{
  "n_layer": 12,
  "d_model": 256,
  "n_experts": 24,
  "experts_per_token": 2,
  "d_expert": 192,
  "d_shared_expert": 0,
  "activation": "swiglu",
  "moe_layers": [0, 1, 2, 3, 4, 5, 6, 7, 8, 9, 10, 11],
  "router_score": "sigmoid",
  "normalize_top_k": true,
  "routed_scale": 1.0,
  "balance_loss": 0.000134,
  "balance_bias": true,
  "router_logit_norm": 2.0,
  "init_std_router": 0.0166,
  "lr_router": 0.000727,
  "n_head": 8,
  "n_kv_head": 2,
  "head_dim": 32,
  "vocab_size": 16384,
  "norm": "rmsnorm",
  "norm_place": "pre",
  "norm_eps": 1e-05,
  "positions": "rope",
  "rope_base": 10000.0,
  "rope_fraction": 1.0,
  "qk_norm": false,
  "attn_scale": 0.177,
  "tie_embeddings": true,
  "parallel_block": false,
  "init": "normal",
  "init_std_qkv": 0.0258,
  "init_std_o": 0.0,
  "init_std_up": 0.0258,
  "init_std_down": 0.0,
  "optimizer": "adamw",
  "lr": 0.00151,
  "beta1": 0.95,
  "beta2": 0.98,
  "weight_decay": 0.13,
  "lr_head": 0.00684,
  "grad_clip": 0.5,
  "warmup_steps": 229,
  "schedule": "wsd",
  "decay_fraction": 0.932,
  "decay_shape": "sqrt",
  "final_lr_fraction": 0.05,
  "batch_tokens": 32768,
  "seq_len": 256,
  "doc_mask": true,
  "train_tokens": 268500000,
  "steps": 8194,
  "dataset": "wikipedia_en"
}
Below are experts of layer 3 (counted from 0) of a mixture-of-experts language model. Rows are named router (the router's row for the expert), gate (a neuron's input weights, with its number), up (a neuron's input weights, with its number), down (a neuron's output weights, with its number) and show model dimensions 0-255. Each number is 500 + 50 x the weight over its row's rms, rounded and kept within 0 to 999. Numbers have three digits each.
Before each expert's rows: "raises" lists some tokens whose logits its average output raises strongly, later layers aside; "mostly gets" lists some tokens that are sent to it at least half of the time. This comes from a sample of Wikipedia text that the model never trained on.

# expert 23
raises: ". ", ".", "-", ", ", "'", "in "
mostly gets: ".", "K", "M", "D", "T", "d"
router:480471555468503530513523424505533383471475471521476574515584517516517513461489544471567535548553476422387510451411538414605566605481546481485490475423549479413500482599561469603486521435443517461491559522517430526417530450541495445463466547413420510442571463518492585532487633539480532472490444461514498502566402447542547488495494454484558522552502459543466543463579409507476424443525514519527496461436440501494488533499540514453515489536557573600515635599505543558521539542458510530425427506566541485553582496537527430592525532522422570363492525510410441483516522369538481621476458551362519482532457528445521482524519464518544553522442465518559438492492492576482412487482406541475468515460472490473534518514479485490495456447438543447451480579535524485516452507515484
gate1:444489498479475492424479431514533511474490554556501555521507432527491434477560438551428504459526572504473465459582418528478585563532427487471514456559492533450468484513489566482464416545575454465456410525434472512547564516490469433504545513479427515498514582499612567506536542514573520446492514484541433622485487470512476415479453454496522383568553510450492498513457522533399459474501487457571559507469428548477478543557500503510503552538526491461459487516615529510508508596469519531531437510550518588469506523535476543460478523480531493437559506516476499566482379520515513514467333472489386662470532520408515482536486590584590590429560432523462448540581462518444469466564478477412561439528439452459565495551547416531443470482530521364532536452497494524486486613393477
up1:462462477505497579507488475552494573593557529538470437496522530471458506483403555533504559588378459523551494563481472501447484435528512586518505497482522520579551556542533546518598511424493435468488524421409532404383490493591518605474474481535576555488431488469514497539478508446520560476477541578463497378415560430577521530522499478514503539483434439529440520533591410505490511494460511563460527533543515464483517439501494451515549529625527498495517551457455488500421468495521563524449571593515482470493429466529509589389534512551473522459355374605477458549522529547520469485543487473506571546488572609624548508409463538485570502497507539568562552474542410490505546517545493524467518431451599459522458573511501455401512526556547578426461507546491515542517543461503474
down1:478384470515492524417533511542451512449448520497470433440527533550415435444512545448445478513559428612543499442494486469543458508533543542527505504403459578509408508356387404474475490543506469497469500540514503515499566466415477455467522461485457558445485491399440473502557518481542506447536518499537435464485424517499501487495522511459524503599467459639529573643427488494395621568546484490449466430503529456577550526486526529551489468472479492409500495529540573565491545500523481496512489479542572438482479565509543476412491516524484502556470457507517564459626493381436537503581495530547527469526463501471483478412588560464605533473532525499365471524484489422464487515534649526497566529430441502503538593535518536505539539512576549522532472495481435504457564438484598
gate2:520448533442539532538381440541556480530564498552471515512499558461443550462481545482553525447502534459551486547497460482461515495483476456511467554585442490456529462497579476515454481523482498518430599575527446528473508510457431424438513440456413482594410532536564442554478504523490481523451527467439493590471497479520512527549502452474513457540396516458493532496516434315504617429468620543453533486476426480451490502487525442534500534589511504420518424425469557525492497581570435451527517551512498480538431490566554440587449616437565491503537490517502445518598525583553600478527527507569506535498569472505444517570485523390524495480504481537481562416605528430490524517518452486435477536459530547568501538514432431439664474466491422446473528480449556436472560609427467
up2:453471431422577547469488513479495474519550545609427464589485423498450556478509569528482492514491421602456509598435600539565530533538484460622514546547480548421530488447537513532447450514559475533453572538454463491477517481512469422456499505451399543439460586524572502487479508523449472463493520611492487456498520460432476538521479497433626423532443461517591570468471506407497656480476527502545528477487481413471541453611537523499396464520516455422533561522429461561412502515581459486540443517495502508516468433575558539554455567416487477445521455505459476560502509513476558519496471502551476584518516527472561519532467503425506470507525464609577481501540406506447620483453439435540404491501494452553583558573411534464461448493454446471530496567436546482454554581464483
down2:519374427469520483440458545460547590532455521551497542541474454487399527511424568511456592488496513518595473463518482426474503610627528505464468459531374546465588505454506416491493485488463440534501483506500488501504539565528475516483430533559466528532543557615438499525576612435585491545458511548425501488454479473571455403545517488493521497472510507582425583483534512461469478440406497462525534470499500537428388546506520442591503435527589454457426506531479507488480499483511493445481418522470452497536419550535571503490525591455549493430483406482509382546630521479608534552522593572543466501469466422544526531560558514487567460446486523505411446511540473576493501490506334478419488465526492497594478549521469535489544481505475449461507532509505492452408485497450437

# expert 14
raises: ", ", ". ", "-", ".", "K", "s"
mostly gets: "'", "G", "– ", "k", "P", "S"
router:488548461466500548476486508492434490507435448469520482422444580534546470619615500592458520549485516530571537394435415502506480577480485517460527442505498487555497471466581581378496500494459431503508508511560592552434485436507444432457511516562536535581561510441524571474576504525541493512459462509555549539572629480421510470480430515464593471467480507528523511550518539479429461516443556464451447445506409484531593440468514543501462536417434559540498593510569487531472525539531506494580510384476539550515479503504600437525540497539468490397505439462513504461513436378464545525487457578410490445543502591596455429514524620508564429535471431471488452455526460515448562548514661539547524414567477444533493449496543445521499512464486491552461438555475548526503486482587516
gate0:453539445502464525447464479483476529571602485559439513458475490495481434530593483551524539533509464579503466462473474557468602492464505549596488431393528552467467437485471532435576487407466480449453455446542502441495561411557431541529537528508518574536518598488501549468505514424505473474517528464463486486486514416570573475543540478451505568509438445494436496462508498451569558427534461451515478589458493421494438436475509481510504546433427444516360438473589432487458447507589615487517538505408535563468551601410535474416486533494552406476468466475598375598370573547527513499467499487492549470559591557561463539496538437497559520512523477452485546482491384486400551585520578589500463454511476499427494528585480512495498489427549529475524510522409500476483474503461503
up0:477513475451470551455509563456417548611587470568476481462448505496439469546608536564521510546493491574555419448463553502514591507512509525606551448470501530416498444500523529449505473471466428484377485496577496493514531447531429498539588471507581523467513595479484475479557505462461417453462495489516511474477538479496536500488535469473529503497416457506425387478497528493568544486487422445505464597463534430448525505458539486518539580408506458479354506474540508510514470443493591534526526533444566572480614580464531526361442570452525463459455511400595423537385547583520561488459500498517477463499575564618467543438569419477578546510491440470525515486445407450442598609512591556509422442520493477498467544577513531482470507472516500488574506524466506438515485485466486
down0:559434532511444575408401519409491574544532492534551505479542432511464530505543531509494613455506488572509463490523455528417437439529499507530553531411520524513614489621474529589510407381451449555469470493503489506512652491529501504464482535479446495517512517499428498414474554499545483487422433548541504577542533501496506437486545431461493503424488458522472512442458504463509518463445471511526524473505481475543471438510542507533446522348422481501431503501523431643468560521467530543554606506431494501356550593498513466484476516575495527466450400476501460629558419415434467465515482488459442457477527531499427461476522515493551454545582548416530435507540480424506510589578466512476452490412492459439514457495489496559432482447458471509494572520448603449434462508534409
gate1:431510476514500468456551449403415502498488551542511519493573541539550526480574505510476555532486504480548503574475431405530461550443472529519534472507554619550524487530629455472597537519484554368468481454566443505507539528586525566505455535486501574505519490481485504514587524490569446580440626531477488538474422591527551513459470577439419490445472509415577476460546547561515442469504560505541458438563481562581525535588534569495502537549409487553488459422490442504518473457540539498470426488540541495464553510530480487488488397434590497439531460590630565489546546487466507480582496507494466428553499583445436528601475530473452498468460541386429476471597499557547445466599565452572597539473489482451522536526543473489609526457535480495479507490500505548406540442582464
up1:443489557474433511468425382419536524464446530481464448488432595485478453420509491466491531434550487466464456494467539525532423506470531533522512561451508444439529558486530457473562428452471573537438506446532424532488538508573440461460493484497545490390559551519520555554489484465474488494484532617540600441513418516453636444493471511497471519440554497527518500425536568545421576476589536562559377485435515473552515441560549465427580475501546469505468537471489430465567501504430524548568548493532457449403521515494437502502483523469524539544533538488570438609419572533477515514515533368496445470522589465545455526460494458512520465544559421405490463531430461461499510503578445544429461561510512635484488485506447488537524605466600472363439522544437421438502471523450454
down1:499533440518487502426490592538479463405412488538468556521425492497496481599415540529559425552510537424496603524510526598446536554529541444418541599521474674558442479486505477522528517501466472498516472494540496451520425468503450446492495404517490569507524480458476620612492542483473555485469423499487468453536534482492428531519477542518489431548541574369475454491454436499480448491445524548465442470541446527491491558376438527416611504425532542545456481478487469479434577496464462441528530417468565516445551460594565436562538541549396507530498462466449565474475516518514523515508454512511486494562531499513551460566468480477492487501460536522506498480552558425538554573529360607527499488531545458528454495451475492489553450523524520455406556671498518562446413469517435

# expert 8
raises: "and ", "(", "or ", "to ", "| ", "in "
mostly gets: "0 ", "2 ", "1 ", "4 ", "5 ", "6 "
router:480438429544551468479525424536502531576577439458472492449490480514562568503462517551474498468465525376494487434481576455500536388550450463476539506446410525504488494565491479532584489479493585506515471549475528447482610429459457451474545477497459525456614512557530445471480478441527519401393539606448464477448473544443503529530546496388525460446504476573496402418388562440494538537498539551524526535571464593502414470590519493481494420495566457502507514590546431495515510524447446530525569501479380545444521524518485552487524632491513467622492382495588535557526525483492494534508507414567500525584475509479462516461461412493464466484515493491459590495512496505476521568457554514477428425410459630409480525538493421504524556529513525515475493383483512512463405466527441
gate0:542491628392571462488461542558406505532479520494529441507506445473434466476592514577529519488568484564489496417466474508607545537461565449464456534497545571502513486505457519411491524422531431554508456479585459568585525575455553518565533542505522467492441565524497533522533486461498432493448458440477464611403454498434542449458530568534490510539525512540506424514564429568558513571552457506564490486503577478443552580440477444551483525461457444529414445423356498583490569416549490565498542495480559457516600521530507496559451433504473575487448531490550594450521459443502444500639474494507523504549528462552542388550514468391494633445579489446421544464509500468555533493460493490527521504553505511577532554510464579553551417509509520477519485565513497417569544452520465
up0:425485556368518515563514530502453503496580513494384490450486499528529486513502504587549541477582531485491480464470519531601462480501453505459536548459528607444498498553427590484465584446549493594534429518599477526599552501508480508581552481455478571445455436575514506502476501442509498347545448485437453530515469436501468515421527503501508520520560463540508375467527414479480485539571515484491443426432584488462575500487550439542463507513624526507471532507404478444485450437498507457502648517426437525493588509503447543452529516491566533527413496442573504534536477442443497464570480578496586467534556439441527529533478600404582540564528430460471473547555432429499442509549561556438570475528565482534464537419466525459493508577514539466466418592491467440477537544522482
down0:468487537457517503467570481574520450603563500451418421528578548535602443487470452557516498523453569493434456450486458544547529482473494467493509466470497533579503477501426449625437550501484497581483466513529438544496573476544508502549507488427436406420495510599462387523490546508494427538480540488514368428441388375450463453486598504498461550466572504466518479414539535497548576451512553527651462490471494515460571507505460444508504496489462499565514505494525408538517533561511513531483489541501393464482560495529459560429532502473489594467446519434562480554517453420494495545560567483520603476631535433443522512439455574510520523529519483520485446471508528530475467540540632528414535461515525528583477550395546469479612455569511626490481494467458513530436485492551520
gate1:478552403497508570511443607531483465490455490536508494530438521556486467529423588528536502439545449562542498457508463474507517504578515405388500497498499516468548539409520562431541497570396556457448481467424602440353486503513480496518492497379483533403557516475512457431500510490524536484437463389458525509390507478449499456448499525476477426440590562451394489439461418551470507506510488414423499555534395520518528329494446538472570510597454540454503518502470529519436514455476480515537470544505482491555425500601568448517623495547512516512544568597492506548447524488525481458559463486540591483540509474506511490606399481495475585540576489517521519470533386540474501470463509583500465493527445503479434450436536447443531509511500461493435478522538452381432533483499496
up1:448471472541509568497509587465439439549569430540504513498566449558589449480496520549522543562567550441457504514498458524502536559455520450461481468533453499502471488354501462516397519509515440520507480508362546490519497424509468548509587546551462500530550486495460520393485456465595485425501472403440526513501509509505481473570510530500483485463492454503479468561443483455518473468524604456501408485423518468550576456562568575462434591396443598476498560511630438571416370533566559510481520536508509514446459429537502556455478583473475472554526481473487424427495458483375506566507487565456442636548405517540599495514548438502564517505521479570528492467479519478618514594546525468470436497546422465509508520410525473519512362452551458493472465548521469483486539498458503
down1:524480524548542517494573563516539472505432456529535423576539426499422487500518517509478488516535528592478466510586460499397529497556528453495432555510510497488474473531537482468475479529464456533491639478370402541440497496557412513524570510492426551448445490466513481489534595570514439564477486510484475617495555586462433511520568559575549509560593419552419510495561508550460389520575568455487552525495484534544454496562524493448407483463516534481489346483527421546522455517446535442498486500502468481491502478533540425553393434486585529609576473544493477551407529495542479513481388419443587462547455475513550467489504398575445518540426509544554575461468505495496516520482466561504493528494397522559490499500463467466567567516568457359494502612461435555428487506489513